Weights of a small mixture-of-experts language model, trained from scratch on English Wikipedia: a variant of SOAP for the experts.
Below are experts of layer 6 (counted from 0) of a mixture-of-experts language model. Rows are named router (the router's row for the expert), gate (a neuron's input weights, with its number), up (a neuron's input weights, with its number) and show model dimensions 224-447. Each number is 128 + 32 x the weight over its row's rms, rounded and kept within 0 to 255. Numbers have three digits each.
After each expert's rows: a language model's description of what the expert responds to. This comes from a sample of Wikipedia text that the model never trained on.

# expert 4
router:093090156147155098144176132122159154125132112123066111164134125141095111151165147142177163054096137124133144125139129090146155149122081099122135089168143143102123121125136131170113100107181087138133160097088110135164079221121172150093148109100108108155122157109089090074134073081147126108138070095117151057171128197128121132185105121155165129134066120076177108182140129183155127158098108129141072075163157094080109142150124138174098113096161118145160123176136146184191115089137138153127093117072129087061171128139166153168154092170146167094135163166076175150157131097136181105082125183112134125130107149104198142104115162091152158085170119102128127101153103117126096163127
gate0:124191117164087153156140150126084155116138118123153140115185130122105109096188080115129129196146198148117139097075177143117169145122143137088124088174170168124141165147121125130120146153160113132163145137147130122119125094136110135141145131141138168109072120167141123185154141174100124142096141125149147135161171151088121121058118114172125062135183145097130123203136189130123123145122199143089151096059101149099116099147112157126146155133101161133102155100107085106169138138084174116167114116110087116099133073099159161171160132097098151102127115157102127075093139097152092141140135126156150128142057157130159145151155134094115179143142095108115135139084153142120178104109
up0:113231139142121126089159123099117132118096125149166117134112079095098140114162068130111131187147255092144143163143173116128148138183114149137132114199162175099164104149122127186137122135173087102189169115078133104123145130153107177129177130131148122142094164115120145178145080174164103104100129112142139125116083135115123153117094160211136071134197183138205149186143129165136093146171149113145124073088231149142123114156133163157160129106099119100126128107045089155129167133069198119186060154151133127139075065128117086133168091126089128182162125142119090138145157117055131087120083136101138185079088178115166101082134163112105180118092065073137133162103145060133158093108
gate1:129129133094107079172136074166107101078111179151112168157107158128156112110117137150135130091149115152192132091128190186111135146169104173145163131137131204128107092160107126137158158159160086127136158147188102174106145126180126081106138132122067168138096035065145146115118097135154157142099168156097146102130170081105148165119068086196137117137066176096151111171122128126119063124068131133112107184106164168145173135141091152143140136185134143106100111158119142153169086149158184134159056127190165082135143122111102149152147148158145140175087127090144083097179113157115130131186127142179165101144147098098122137142117116134093156146140098113138173126122142081123188186170
up1:136193149176098154109037168120140113140161158143094114097163069137167121088081132108111125094178145098092115108136165109073121113112114155166092130145061133132186104198151107098108151102120143181179080136168102134120139139131173136156083100105143121092180108091128144037141135100146102135150068191111118108145190168127104147101139136145121163140088134191180126139141137102136192152122082067131152142170102126141116144113113040103120120127169137134170192107113132177131185105129110122130136196139112153000131098111166140120129153156139169139121103106109164144089183138149101186160128104129119125079096121119122158107110134116118118189130191116128134107137161108201179169101
Description: Line breaks, sentence-final periods and closing section markers, especially the blank line before a new heading like ==Early life==.

# expert 6
router:191150146126094108094142128166097099165156130096159133116166126094095178126104170130128148130109155076116110165140101157133161167106141135143157124131164155106129138151177144102149083162131091116184159151154148145104186112138099135175133169190117067135173111144094118180093172178096089105162125131135147146160187136089093076122073123127108201121131087157170182157118128081106176184120097166156148159065175192101116115133158066174094198140096097069129182179136143186128136185136145158099106120074137155126160115140122093154125137110076060185119113055127116132111106115125089153113120180138123172116125151173137145166108096113165162117135134144137137134064125116095152160156
gate0:141089125183134104078090129133158130098100160071140191185132117153090129116130101128081154163109149138134143055162113159043095085136112116151126136124154131170128161066159132120112070171135144106106076129131080097160102073137118120103158088214154103132110106112176096132095169170119090090107161162093124146185113103132100102158133096180144108090146206132152109127161175202135119150141103184069146142139139126134161119084115094105171122126180093075108134137187121108150159144149128101137151120058155132095179150090209137144167122122094091171074109109094175108162135136133142176147148150098176140107173136098184169129117125140135147190149120122111117156084160133103166077116
up0:097159108170149139142125161165147101171157186111076099171079213082120175125124133139139124097149133109149137145140133096089124141134115042101099134061093157193108155067100112190113146102057109181180087114173125095132110105148135146082131208138156091171121127131128103171121161098187116093163115105129152152116107085138143140109114093127101101107156130109111118122141136088162195181120136052118082092162136119105138146153129052127103123123124075137117128177158116147112126093127077167166151081090154114093087145067138142156126113094110095108109123016095129122138135147116125125104047112134094148175142159112149077099098190141133157169165122087052180152136091158153155122124
gate1:191160117086141153116137099206154121177135135217118114130132157100130118108086142114122117176154143083085183113008152156142155149133159108197073066124114125094186145152104125111111154165133169160091150111182149154118127154103082125096162141200169120143090095162090119170075156102101114092124087114130114148167156144126115144087126124142182100096123128152043167133128109133131173161164112124088150145125226134130130141150143091162109120125164100163094139145161149098126140096184106121137087133114091125149144189136133185152145036151137099100082154096127152152105101130111198104100116080139182160064135126109099159168106113050134127111103143128148214128158128126188127131107
up1:091130169169082154126123203156156171121112129140201138217129089142122130147137086159118095121155077099144135137180161124124139056180158142130110167193087117140101122106217121085157141167072125134129112161181135125134125132111121135119176101132105135151161138142122131102119115128094147082106176153142159101114128127145093119061147146126045100167130117160127104065092136057181162122175142140180141122124110085090180111120174148121102164114115153060100162167130071077142179113143215137073089094173121163142138082157084070128101157147129156192183178119140117097146136068161114140161154142112114125077151119139141081128108129144126151129099122133121113115130124165112154089107
Description: Opening letters or short prefixes of words split into pieces, such as p(ledged), en(ormous), ac(claim), dis, Tr, Sh.

# expert 9
router:136081180086132106093087137152126120100121087106116116129146111109133049123096175145149088146183132118154158161124136213086126154124142118141169122163139116110136187158134117108165181091139097119151107156134120097151036112121103137162129079118093168151120144078124170113120141114150152125080112147119095110158133141129143097108121098145119098137177145131182196150119078182101150106092140193158091067169165106109137133113141067186110132094103089201093077194127161194120089101137170133113130150211088154099153146150096179186080140136140170174125126177128169096161124098146149148168130142095108126112122140074135122062109117160182111172093149139164098108086143139124166146117
gate0:100126090062123149114111118161147098165208158158169123068062104138163151101150151126088087140062127130188074080166142140140150190159104099117109170101094146156136123098159128127068126110115107094169085061145119124078176136195206129134122150143136133152063102159090101130116017169143121157150160129167126104100163126083144095148160050096138127139138071107071079136146234168146120140139085129125158155164160149142131112158138111119103182084155129114085146132115084184110153136135130121101136121135172070183125100121101051043138156062100095177150168132152168177092157122097134196103168121115106191152103172107073181145114131140106141138093078112097109173159100163166155111111
up0:155126106138104165125137099118203173120127112086122154142147122055102131152097181135123150124137142063112097173166125135158086129156148118135194170142159118102142104141127091139093149136114146109217139106109132119183107103121147142116108133097108139061111163166121138079129112127188127147172079087140140147112107109127103123116159134194159111153074135181158183146151103083109135113055088122114080167103074130158088160193141129134118176115126120150114133057134098112104138142080148149092159112126092192165114143108113166089161130129096147133100176095194124139141160094167177146126199134078150115092062124116066141109143101161181134102132145134166126101147125151144113128131
gate1:138117097139079097144140099157102134154121148159118107131192109137163094199179088132136154131087185117144076159092167107159118117097108107095207156128170137216117139095137090164163114162087147187105173149101112138155132181135115087132116171107103140147132161139122105108154099119103192105163163133135115077071102061056205108095120160154144126131151142085125105135146160177132145140144033152123114129126141147171148098137134140106197172103121126112133139114087155197108161159132114174100120103163128166169108097202132163154139132125148108132119123108155110167153100149083140109107144159091131160165121123106116119085117140096093117114141042062122075128142163153177115138160
up1:162133143157092083156144066150085126128129164146123116136210127130188081180172137146162137109124171132154094162114154140114125119087137067193216175121160132187152146102111100209209143164125139173096155119109085141124160150137121131137104145115130194147166116134120150108144085123110170119208161114155112076104113048106155134128077158159106159160147111111133114151157116158094153176121095140169055105121145160149158118176155126114196157098132125074195132117156173147098201143119144145116143058149128160139087118167111171153180176110140112103124091169187131184146090127088116128133121138125126139145174157095095122061109122083057137129094098126129123149118188156147086129186
Description: Year pieces and final digits of years in dates and ranges, e.g. 199, 201, the 5 in 1995, 194 in (1949).

# expert 7
router:100124116114154127115158133102157082117144083153175056150147147167158174119134115100131098123118132126107130159140118113106049155091119149122095123075104128123066086121037119160089066177158134097135141150100073089114139086125102114094185139112156166080108124083112175188108125151132098094154110168171116160080122088095116095133141138090078147144130146099142113104122215129092102177170095103140113082104174140166150133096119119036119101108125170085111135085125113176141152156065139115138106141133186139088099145148102050054143135161125105103102136172203090143134167140115070129147138063137156068075137115145101141121130166158120140170075099111146147119189097159150163153164
gate0:073125133139072126060109131125149149140102139120109154115105126066114092149152160138167102124226161118153110126109156115090113119122119145144197074171194140142114094168138193166139153143072129129109110123088141142135052138121140179100147104086109092135081122116212068139109121130155105092169162117159157121102111210122102158111197142113172100186151125150111095039131127157081085143141139106113125137167151129155146103157154132144119168099171101157145087139106158105123111064113091118099061115103126114148153073129108131108138093132114106148064108112154138092184107115109106171086132088085098077122146170147181152131121089080159101101146158084161060134150178112139104119150
up0:135109215150129171141139109132123102137147119129119154147189128135119120129114134111111170196114096110132100184088120173153146146124161130147123176181097096032042120100114148137127126127162143143178091156108050160189156105176113066118081173145115154159151142137095113107115043099150180176125127109091108134137148135133089128067141169106084078105157118153151106151121104116075204093166157127148123133120137179057126126113122150120104132170119172153094114120090139146112128186149116119094106173137123133160071075108112132045163187143141163149168111148101144165112192147120091152141112142181170133133131142161135136134159118139154130122119125159134149119063083153175133088090
gate1:089127164069165137115133166112102099082098147117151122122160133118120112121142152109127093104155088145149136120165115120123108126154089125117145113129164176085133108168151131117147149064098109071113119130068133090133098109149064102109126144078133170155137153144082159118150105122169085145145183123070164153151121161116135157168101171138197140122127148085132119142159123188177184159123102035035116077201132180096135140203144114142103095083143157171183051153103166079147157149136149169120107137107110125139100133090164068183161107118143175127193041141109170129203144125180086152126150164123101064161085128100137139163180114129125124102164145176154130106166164184148120173107
up1:122134122106155149113167125114115071134085130123099075113108130115093164131140104079151084138097105122145145100165090124075119139157127140108148088175163139118096140121072141081134129086116162108112113136110106128152113144153118092113130064122112143093160107120130134117131155138178120138156147141131133110149163207180153159127063127132203121122154183129148123101155103151169147192140116123074147133164128209084133100185150149110136107090099152105168089128113175136147147091071182146154150091091072091168120103082144134126121146146109105149173112130083174128129149132127092169110138153085085098125083155111115111150221146170142107066104135200121117135116103183138088101107
Description: Prepositions and connecting words in running prose before a noun phrase, like in, of, with, from, during, after, by.

# expert 10
router:170146124185108131116121146122130100096132123098159111140071111167137177148096098123083042184208184125131156059097129036163162127182082091145103113094099131122133141106148142164141156122109144113121077118111194120141086124142141149127096117132125150055134134183131155082143157137147151138131159185130123120132135043157159145076153095072132133132123140083113065115119090118139133137125118133147107150155078121124148096154132113154151087178152102118075174136120127135105126149138060056160141109087085079122139111156158095103175155139171134088084140125116139136141143087169150186169167146170108096092095115109097120180094107133093112089102143104136104186074156091161117150080
gate0:141081127134163145132134082150084147135141137126192114113090129098118120139099110132137097146109128095161115089156103175119143167119128107161136148127150143194112174098128131131072129133027201160122087157136149119109127128146123090138142152083195092046048110175146092121170114192118144181126149126118188078111103101164077156137126050112095083102131125106159130138064134099107096057175094181171079146139065125114164147153144083116141104119083082127069125136205121126098173127167111127175172111115154123173113102108121148114151179112138040121111106172105102213130080104110054109186092171124186080112128176123160141132143076156179065101131104125060125134217092128150102107111
up0:099147184183133128123133108094155135136164121173107135105175148074080153118095165146165135111108115124123095153077153114124082109135167104163101100116132090086157112185119116161135162096128138139093236130173153137178178155082103097052157140117117136081146127134134135167067179038108110100144112123068142135148105134125148090140165150112164123095097147084128130119132100127117178163103196097109135109176190171160096098120119228153110127110176136173103131120087121157119108122061146111152144113118139141105187159149151064111115125139123195115074136144132120097158176205110165117062112042130140089162101084180127122094068152116168134101186115143153104146112076131106085104142
gate1:156107140096157183150155126118100089175120128145132133147161123098152128099081169192133154120154096136141177144136152105086127144131151132129136125130130173132092151099137120106150129077103160105130179149109172157135100137060179115178099100150105139146088111137163105148089147100134221153120104103143104189183100104103165157084116193093125154153077133132166162080089108167110145085093140137135152110125164159136146171090176167199105148136151162134158074144112156121100156177105118136077124163117165077186056129071108110113100116088142119191175128107187111158147159155130105153125130154108124087176130133117112169083088122046180137143163118108086125126146133105142124111143
up1:122127162118158178101197112109131055100129126087107139178149159116188159146117135111153179094096141115149168146127141154160087105139132132133145085124119153125130161093182128104139111133082125131128169124179111151108117112114084143112097093131157115125124144101129051138040132127128250169189167150158083148095094093141136088127106155127193088151122132159105165167094164130110186067133103111111177107095124106148094132138153230124110171125163077186163133125051109090078112160093176132168105119172160113161089110217113120081167136122098066179194114140162112145187125154106139144122152112090137112128118160059122156101144164121098182156151197083103149130132099115134150126180
Description: Numbers, spelled-out counts and units in measurements or stats, plus hyphens after numbers, as 5-year, 25 kilometers, million, sq km.

# expert 5
router:106124104109183142144127138078105162164114135113078125105092107126040080068110102182090127167136125182129177114146146093112122163216139089124151179155117123167156144116138160101105097090097073120134143095131107152105069062147120062114132075109097135099207193141174135080139179132130132143122113140161075161148112108100178139145157064085116076161084149138095170130056074179176196129078140135161113128174187089160122117091153147117153114106206117167106124133152146132081087135136123144113093090173073134184161141128166157081068081108146187060150144165136230182148128131133180174104092126068122136148159108175081141120147118164152101129081114166157136063204102124120085100081
gate0:129079080154141123137093138161108063125108081181186136132122137090183163150120136147127102153155119147151108134136111150117084169118185100189158187124186143131124128118109140172101137135082170158159155144107156122118118175126069130142100180106112086098094069149111099116149147168071183132154102177179097111165078134089073097153127083064170173123091114139132125135174109147146128145109095101126126163100113079157131133129111190099144139163176156134163127086066090132109178127137077089109132181040094071152093085154096120188146071131127118070169175087151128132132076120117126172095110142131117130137150143141111126109130058141120134126176114127156105094167113152081081158088
up0:105114158148114195149163099116129175144155147147112094146118144109125125096100096158149121138135109080059108118110150163150139122118115219155120121113109115113150122143168160215143063135126077078089132121135115146109059181095105117127187154057133135127043145141139107100165171069166106133130124172218112157123093143160128113084131163179081156092158122095098147086156114093114136140117076147112111063153083118136103113090150163147128141124099133154114167176142165119127114150109113123109106110157170108165138164147123175090084135162151132143184140143128132157168129119119178132085131116146131115114131122174136139112114150141169047078154176098080139153117156116118103188089
gate1:134158107132155204103145058074089193100176204118128111132150095145152123126152118095133151156102123130069129144050136099124144089126119085103077139060080099133125098116129114127172158127063178067121075145143087076177149137162101131111100110131157117089148147112136073135142084140180068110079163112116141148092156167121148116154100133119149074096127135117156164064128138089078122186148113057143141163093154200166108124146130135158127153094162125189104085094178141111092086078140113209076068102131149177116129143130137136024146121124101114103093156118111059116138228149113093098095122144125131187098106141068108150103133101114116120090185154118117228080099122100123125169166
up1:162145151123144142143098112113121107118120083130137123106169141125138135105227110097134163133146117094094119139087133129140160185146072155090146114162114164159129111113178109121155100137075142141148091149112113143110118119063173095160109127120134145145086103136073106101152116165112103157108134132152137149085141101176134116178121132038140066078152133114160109143124090156126138209146097095122107130141110100140122100157097122140103123088109100151124188124095114060123108117175160157084127119110186178063195084133076125077142138143120103117139148089160122124091129113113082120057166177154146105117135102069095164149124131162089180109094118094133125132103106229120098133118
Description: First word pieces of proper names for places, clubs and people, like Spring(field), Ward, Green, Rock, Mc, Ros.

# expert 2
router:080136098131098088155126166134165084168154099178142176123121115104122161137088148103106136184176109122164093095099096154154151087086124132134143147111099137163143071178163150112093129104102152158156134140134129163174184153146158093117100095127196092125169074130131126136140099149098126178103196125130124110116135138129112202108152104126136104105094108114103096111142105122140131132129192147115146161155110130111191165097086214102088187143121160086149135151102074071099196102099143099124146207124126066096122127126133090146143153193171114128101126159153113112103117155076165117128179147110107206155141140099115084073147142162076097172140175127137123115090170115096117119202
gate0:120117159134089153148180095167166102141112153107137071206078137124119110156155106095149152108100095118118135114126120117133159083171115134120169139115144204164122153111106103087116160174161139135143118101090095108104115138139148067130166108144123102163127148146111144125156128162106161150093146069031174154056131171128145098180148075139143127133157114109151145081130137104127189145194120124190122137119137111098110147059105141132100112125086082158081127101142151120074141104136085133184134202117141165094083132076166118118207125196070201150079066143174140170083065183107183133121133136093098159127121152090107147145164155125102105148150127088118123081180109084161121123130
up0:162134120101143152133080201050069129161139132129067057120137094144114110156096124064147188182132157138093121141119171172099106134108136128126147142156106118147144152139118108101152157112162163152143186163135157105147108203100122203139134202120118152080126144072120081103139099095125130104106088152123119112156174143090047144156129138175225161041073117120158111149125122141120080136067187118089120140145067140114158096157144102132131136131192126134168164193184149111108093159103166127110095112140131074169177191161110123102099175062128082106155195112112140082146192133140092102151157097075111147103096127160167158106129134151135101095157137131070130124107127110117107146161
gate1:154173167134137133153127180149077162193131124135124114074159150141143130107131114116089091131110145094123144125121111121137107152187136119107189158115107117128083151143117127121086130121084113142066087183136084169147132161121089085079127109120130196163132125115155160128077126103136192125173192109098101089123142090122145124135137166139170118082116133105131125112176133102136193126122129071133131164166124164130183112125162119149131143069137091128146119103110114089135066165120165096152107135193150125188098113080162125156174078136140117105100113134157150133109171155156101130113135118210108162144140131191081190106106145120139119150107160098135184063123154146131085156119
up1:147064119112131086129102138148104065195130094030165115080127086144144134097106143100129124082192169189135128110174100142103121151133101128140175138180163139076139148088105131128095098131109150072092154122173112093122168089138151111220104088188158082057130161143153183126143132151169094106105135142133089107125118073112130117144144170141176102166091096102090111140147118156109092169104081127114126120172145105115138121103106141094143097157084134094061102076124105100134093165101126206155089108147097117131139078114071122193126098164141135111158128090134127150148106087133206149144128180142097134105121084076161138102048090053096101145135126153116119097113031101099171086073
Description: Table pipes, colons after infobox labels, list dashes, heading equals signs and article "the", as in Nickname: or Preceded by:.

# expert 11
router:179134151104120148147129135141144145158098155100133091188099115061127118089124134177146127124123120129062098111105175163113126144147125118116162153158123084122099116100104150113066187152134145096068156127166172179158078152122137137142137133100121122125145101099161072078213169120123159094061111099135163120138121062121140127124120190175165140127140129148077115145190161180102126121157110076146147152114041100116083159159082155185118111089087150174135129113192183062123119092160074059129154075103158153170057123129109168116162162088089146186179130124152142120142107146186130124137146073074138115143114129187150137147157162066126087124157147146067125175128151097187146148142
gate0:098122083166106154164134089090159128195108164147158118145107154088126081080137087059132144147142162097143137160142109078189147177168117130143122153182208092131126187136097065148182135162157122067144128145146074145114130134144114102118182090121133125126140129109138132135087138128109115150130091126198103088158144140064166125172148083123154109094112181149167076148134182155123113088137121138163102115146118112097075124138183026108133097125136135114102140132158121132155126159163086136100107076164129124157120068180131192172132089150146121169123158175145123111156145141074086164117160125124105039095132115107097157101103166099152166108100130040050090097124107126166106127133
up0:148149141112092144139132111106114116160116211222132107106163115138121133067159167053116144107114143137095135180151120096129137145104176158136129145210201161076114162116118102126138103122127105169132132132118115139119148151124130123139126104162121137132145106136079051113071143142164126131081135139098111096147189177096114141121129168227154163089069150152123091028156066172124153124106141159156103137132112142149144155082109076078134132116100123149141177123183130133182155125101132106150174131116170114106150140118115178131138152056154144110102140184128116109119125045099178156105117114164106119167156166108108128124112157117173163146099077132116119085117062122196166135103
gate1:170120194145102135117123105121122106125180118120035063141122172159132145147135145061118159091118160139096162119160115174107170091096095043151151158089079133108110125120116106104095084185160141093124139187143157166114116145186109121114146121090060142120091126127187157133062120164101177158117119155143171120097115063123120116185132134158140119103139145137149059095154155128095110140105104058143162127124077155114068049108120125124113082135065125166115117097145068137147075084083126041162135090136091132133137120160145158157152133110111062129066143126166127155146120154061141156120112178160112148150161127161105088095156123089147138139126075148074049193146122098161122141148
up1:148140255182150154099140071103110133129132191116134078147123130150114126141145162094167149082132169174108141126134102165128141136135132112099107140137113138124161107101119077091069055156179137116095138168168147112125093120159142161107153105130097166128039128142134156148110145150091186121152077126155169152116086071166196121154133139185159138184125157133121046116132156181083138154100119114148119116079127160133098113102085163116134109140127121144069093058136105164104097117137082058130164141136043125172152109153146128176129150114094075085072166161168200179137140136062142070169110156150131148136153115146129072120112163120161135103072120119118149177145116095137142138108
Description: Final pieces of words, especially nationality and demonym adjectives like British, American, Dalmatian, Flemish, and name endings like -well, -onder.

# expert 1
router:092162099107159120153079111124101147114117154161087193123104097145069099132107155144136195102067085159089191147127108097079103138169121120094188079170175105134200152155098152066169156133119121092167146101090127126139124124148179126077112186086150113144129153149088117090134135086121162110135129078131152143091148144183124213134131096160152082096137146113169148148107105076109189085143152122126141080129070118096116116048135131127135117082150144132113140068130116159127104147158170186114158133166121130085130164129147080130067105127192138131123104162102154176168099137150174123112130123199109132117178149159118085148110117139120097093132101175124131114180124138113088088091
gate0:124142147115111041140122111176127137153155140114164150130109147155170164116138134130155147148134110115222166149162143076130124119170112181172173061092177142137090100092071011158147131120148157085105138126086165046115129156114114101134161111130109130198085102129128085110101090128126125138107123119109140061203088133115181094102049122143104117107182125106100057167139169133113078143133121141109130138034088162130139136142180128153145144106157132083126153161153100134114113051168143102141154139163126118157155186136235179106141168118110096200100118104123134183222114125131154126144136168119084144152132153087168094120139101123113157164170133123115108151134088117155161125157
up0:112134194109214170130118146114106124116104129154168118087144123100127082118132142161137183062111179156152071064166108142070122211056088114119062129084163176108149110135115223126141176154159083182118107116166122111141157133111118149102101072108129122072109167123162138110138086178140092155181072077104068181173137109157080138111177125152154161161134138168182098130129101152094172087130121106167120119151120198137113111107116127096129101148159175170152207105152126138134203141146071131142099087113192171112154097172033153128104128136171149101103105094142104164104103114131099160112132149192140106184099087114089103104096115112127164111108171176108143176103166155138179114159
gate1:152135131094114143141146114131150087126132119106137095129054090169186143151092110097208191067146111073079109094128101127140135175132123148118115127112153108074125079116175102167165151183170167064145136170166124106150142137096136159185158150108124154162142179087077096096138132143175120125127119091136129089108210143108098061104067110103129151127093128167068046094148097110159139119146095065088113063175132137110107123110111168109084151159119085074220086102171109119138157070192155132085130119119095104100112105129094088119122086167116098170125088162164089144098086112153071124149137120185155108114118148141185177135098187091106131101147109172123133120138117146087123107184
up1:099112130165129194155111136145096200173098133105146131132148113140140128127171097175070157146152135178151111097092120186143174084138147137161151181122118117147157116122166168113139117147083172145126117122153151109126114110197119153141099105136177090077130043125188184149153162160144112115085065128104123166113083041115127152156143147082119080057126067147103201134173141182104156159208097150086110132139136144178114135138115127156075100185140155123058193077124086096109148152074149121162131181125088148147100152112116151148116132151128202076083094124131108111099185139158117107128162153109115153088148080124093070054105144135140153088143142082162107061131104089149128152100
Description: Field labels and section headings in infoboxes, tables and lists, such as Production, Total, Personal information, Date, plus apostrophes and coordinate marks.

# expert 3
router:166122123131137150106117070130179139122124165164104137091123134109168104174185110089100182119096142113134092147184161143152185087125107155093101115098118147118117134109186110171167113133061157175054130126178101156103182196143077144126133096131166108159091107146178169211125088108157115132149137058069143133096071223106055104095114151150102111113155109131137128149194094086185102114117172135108136195126185157098109111122118143131164135171102136091149110153138086095116144111072123166124150080145174124156125083145120155129152145075144132108112101066157075099091128167071122059114134104149144114122168137099162164081138081120131138150153133089119103178118108119081125082114
gate0:085157131169169114142173074159072173127164108149077140133151090129151090083125069116180092095171141138171195122117101116149080117066149115133119080208144137152115123151143137132116119143121145139138149175060140109116082135069123178106175147100095109092140114133049169135090130127122117171138108152080161072118062153132147155143100168124089140173167164092107147132166096129117151102133054136194112165137153057124126092119076105130136157059047139131149127086091165139171147163111117085110107095164119176131159141154108132114154122163092104058185098137095144122105100149120139138113103127145103096128132139167195049131135146044079119141131137129111096141156125147072096119135
up0:165112112088089146089076175047149107102112129110180109181125165147096114146098154110098213145125093100061095186189123123168144161151126115137137159035095147116163116130113103124110125106139109109194087049164132171132223117209106111135120123143167113133081155097151069124183127123133142077111097153128086142090194093160105106133160144132159135135114098171142104106116132133121139107083180080068080076153085194159110199183144146154104135177218084141101104104200100111107128114146158166138136127092168062160110126071105156130102105129179134149107141150110096106133188116099102116143129174083154178104164170065052155125112141138157096156116126133113181122099138072209131129120
gate1:155165122123107112124131129172134151097108058126117084155025164130134163134117194136163153137147098180143113100114161126154106176142128130115077122118124158205019080152122143133122136129167130181101074110126122125124149126103141174140092106127122156062169130104106141117142134175190124171128120181132067162109081128200152126070148106102127132097081117179166176134132188123133096110123112184159119107119139091138152129219125157073178118093141152151082055168107156129204142135159144064142133106162147166127115169135148129134144104193138066107083111207183074100133119130100126073133082117122148140108166099104110201135089097123133105131142116134166138059116126145092129096144
up1:155166142167173101174102113084115166194100133119119079133103119142129196118159156096137110205092162099097066205121191142109079123140130156171118147087113186141103109108116107176135131127137100196128152151153158152105124117129145119117148156135110077101105146111120183135133121101022171089130114073104119165138161072148079069091120157143131129188172169090149078093169050149105134178168139129117093157139122195119115155091114185118174110143135111188163133084097129106121182109079115143160162134123103152115081140116084134155210128089166127122103098173130121150174123100071130183100144123087131107133145122090111126126117156070140133148161101156165138131113148110075141114082
Description: Commas, relative pronouns and copular verbs linking clauses in prose, such as which, that, who, was, is, He after a sentence start.

# expert 8
router:139138114133069127123123129185074122124096134129118152163174174158183140116137087102172174143109110134120108112125115161136162103109159145144104128139124069166140120118128117131128178098146158110159162127134131137128174187088136151151120134103111147135136168126138110135109135110086135148081177136094177138177095116143146063133108111154130114124182154149056133059096155111123096155116116101109094184135061145184153107184142151111119120144138140169162083091143140149155116127181128094141096103091173176142074132106123167129096095156108090135159144074067130121074135175094152066152102124126134138183111095104125085194188136092148144071102106158088118129066128118191138121126
gate0:168132096126158138112090068115182163112145143189102122121124178109191160127089137176155114095107091099140092141068115120185217099164144124179102131121103172121101173085181213087127166098122120147133105168110182144096100129127093065093035151178154147130115149127158183122143174125126153172114198130096076070138097150149060077162140136056110129137187107099107109091155158154110115126150133131105133106180117108105147095120146155080127136120133131107126139124116099089158145128170136091132186114078190087145139157095162129125097210182156178067143148168093146149153157086109100131078096105132126110094081100121106142148110139178142100157121118152180143161134098120118127160114
up0:170146156156116098158098141117063168166138134096169208122156160192081149179124101102105124156171137156139063078105184127065125130078135099090117083118147099141119090142141091143097124124153152162131160141170109120147061102148163114138178126148117141154148099088162158128176157097131072081085175116120140152160151146121159123089125117229113148115155191132145153099129127098138138187175128117187120128165093123195128082160146162175085119152138141102077116117151125095084108138083144129089177120158096109127110098132135172100146201127127162083138154125165102118120128133150127076176144122133110106140142169117140132113134140183174121069125126113071137109131101101147146122186
gate1:124143127149135083118154191074084172110140187154134098144153091177164102075106157120131123107129080116155184130074086127157149140115147115149137141120073157110105109094111071153135138153151130175144058110174109088120086132137119110148173097129188201197097046081129139091156149165186065099160124110134119158139126146136139138160041128086128103092139103116155098066216108130173095082162083155089130116115067110096130150147096083121102110109108113144110104115146195116124129185135117087126123082102172099081158106087104179176138161173137055138132071127152158175149098169163116138132077156144152122128118167128094135178162118158175187128126131165171170096087063157134123187141
up1:099132169125128162129082092171179151160138097119167154127164172160121141183112122101130152158153121117092134134114132103072111107103061111087101149107133116089130098135115136107139138145107161135095169073140123180131125072121143188106048126117110126098095127105088147092160093152171232143122110124149138147122169035151087133133152083204127138091135133109145102173141129146081134090156091089098132140123079097121065146115132111136147137131094120078143146151140100130119104158092070137137128124144112131169061099160098185147212136164133134128135123139162124107109108113074131153082152110132127126083133098154075208100090180110124172195149219116200144130125165136150150120107
Description: Interior syllable fragments of foreign or unusual names and terms, e.g. Montpar-n-asse, Citt-ad-ella, Pomer-an-z, neurof-ib-roma.

# expert 0
router:090130114140137161146142117127103172042150144089149121084125133139125120133178102153168068099114089154146124162107135127169058122113167136148093164133134156117070147109095076132156134111150158169097063101121125071097091071091127126169104167180107150185082091136140114113148149144123102157185078146142073103074125124120170165153121175106148142176114131185117105100116139118100062068156095109054171109092138108173085138145138104156153093103147119126125106055080110083144136160113103151149171159188104150189151151079142169107150133091073145101176119156122093098178157108171066184131089091117131111114091097194119135129085122158130179169144102121126186089174128174130143089088
gate0:130129133156135151126084162087143157132159105144112114147121123087162104103130187161163075162124119159133133127220132144127141143128130113153148158097083072105085117085130139071142120112078169097160137085131109083100145123187124190137121155133134193157217165082167082111100099189118143048120088087172192100151132128116118095164116116149133141142165150167090145108140173137137092123094061084141133123182081149150139089063105154092076127130122142141132113122157144080145149095179133163098099105100117146104130138182129111159178154122118096218090185156164129131144123144064085106158152172146112153102134110067162160075088083139101165118111131055117162153101110166126099140141
up0:140101119092125146129126123156149086200154089088153185094088121167184188102178099078141142129141169131082119128139096098096099185160136105179152135154144145160163136165096121159088130141189158107056120129153087123071153144058143141101241166136119138157097119134139161142124154099151077127133142098056109074103138100132120136104104151171091175147121158142206113098151119140122184073150153127147104168082140147140116138125136106163134118189144082058168117135102103112116132099100113155129124127122129120146120167148149120081150091093141081115205135141119129169155045169133140166111120140159064128170100121162132097123111114155131103121126144142155097083141110108197129121118
gate1:096148134143098114210155105105153107128130140185179145138109080109101142172176154056161123108155135095132115163152130179135098130103134146123136130149150134138107143056109122146107164114164160100157140151075104125085094168112121190111091132082165160037102109190147143135099146080134129091156117177105144095104139128147105097155114128128106197184091154134139132093111184134087081147111146131130108145152138133094165148149133131133140119047137108098161121168070151154161154169146198149119199150111159140100089132111102119120193143057109093141106104113120137126163152130126111141155137103140110129113051124133108144137210115144085147126156109099144101122094149149063134122100
up1:134181225101133127077122165121251117147112137154063152151122076113164135095130104058183207102151152117112104083133196111111147138115221180186102103116098118139173177090117141147127135136115137143160137122114120091098080132154095116120149152106110140133117123160042149171045134115176165072152117156098113168125139126190137123109121151082083143103116095123120178111136090143116106156104120103122162127146176102071122143110140127079184161111138118097135154129121133068100115080118132146166138183156119189100115099158139090064114168123120104153136121146116103109121114162167096136172156121182186162114151082096166147118217180093120132131099118146174094164140162157175095126130
Description: Main verbs and verb endings right after a subject or auxiliary, e.g. became, released, won, jumps, cackles; also participles like featuring.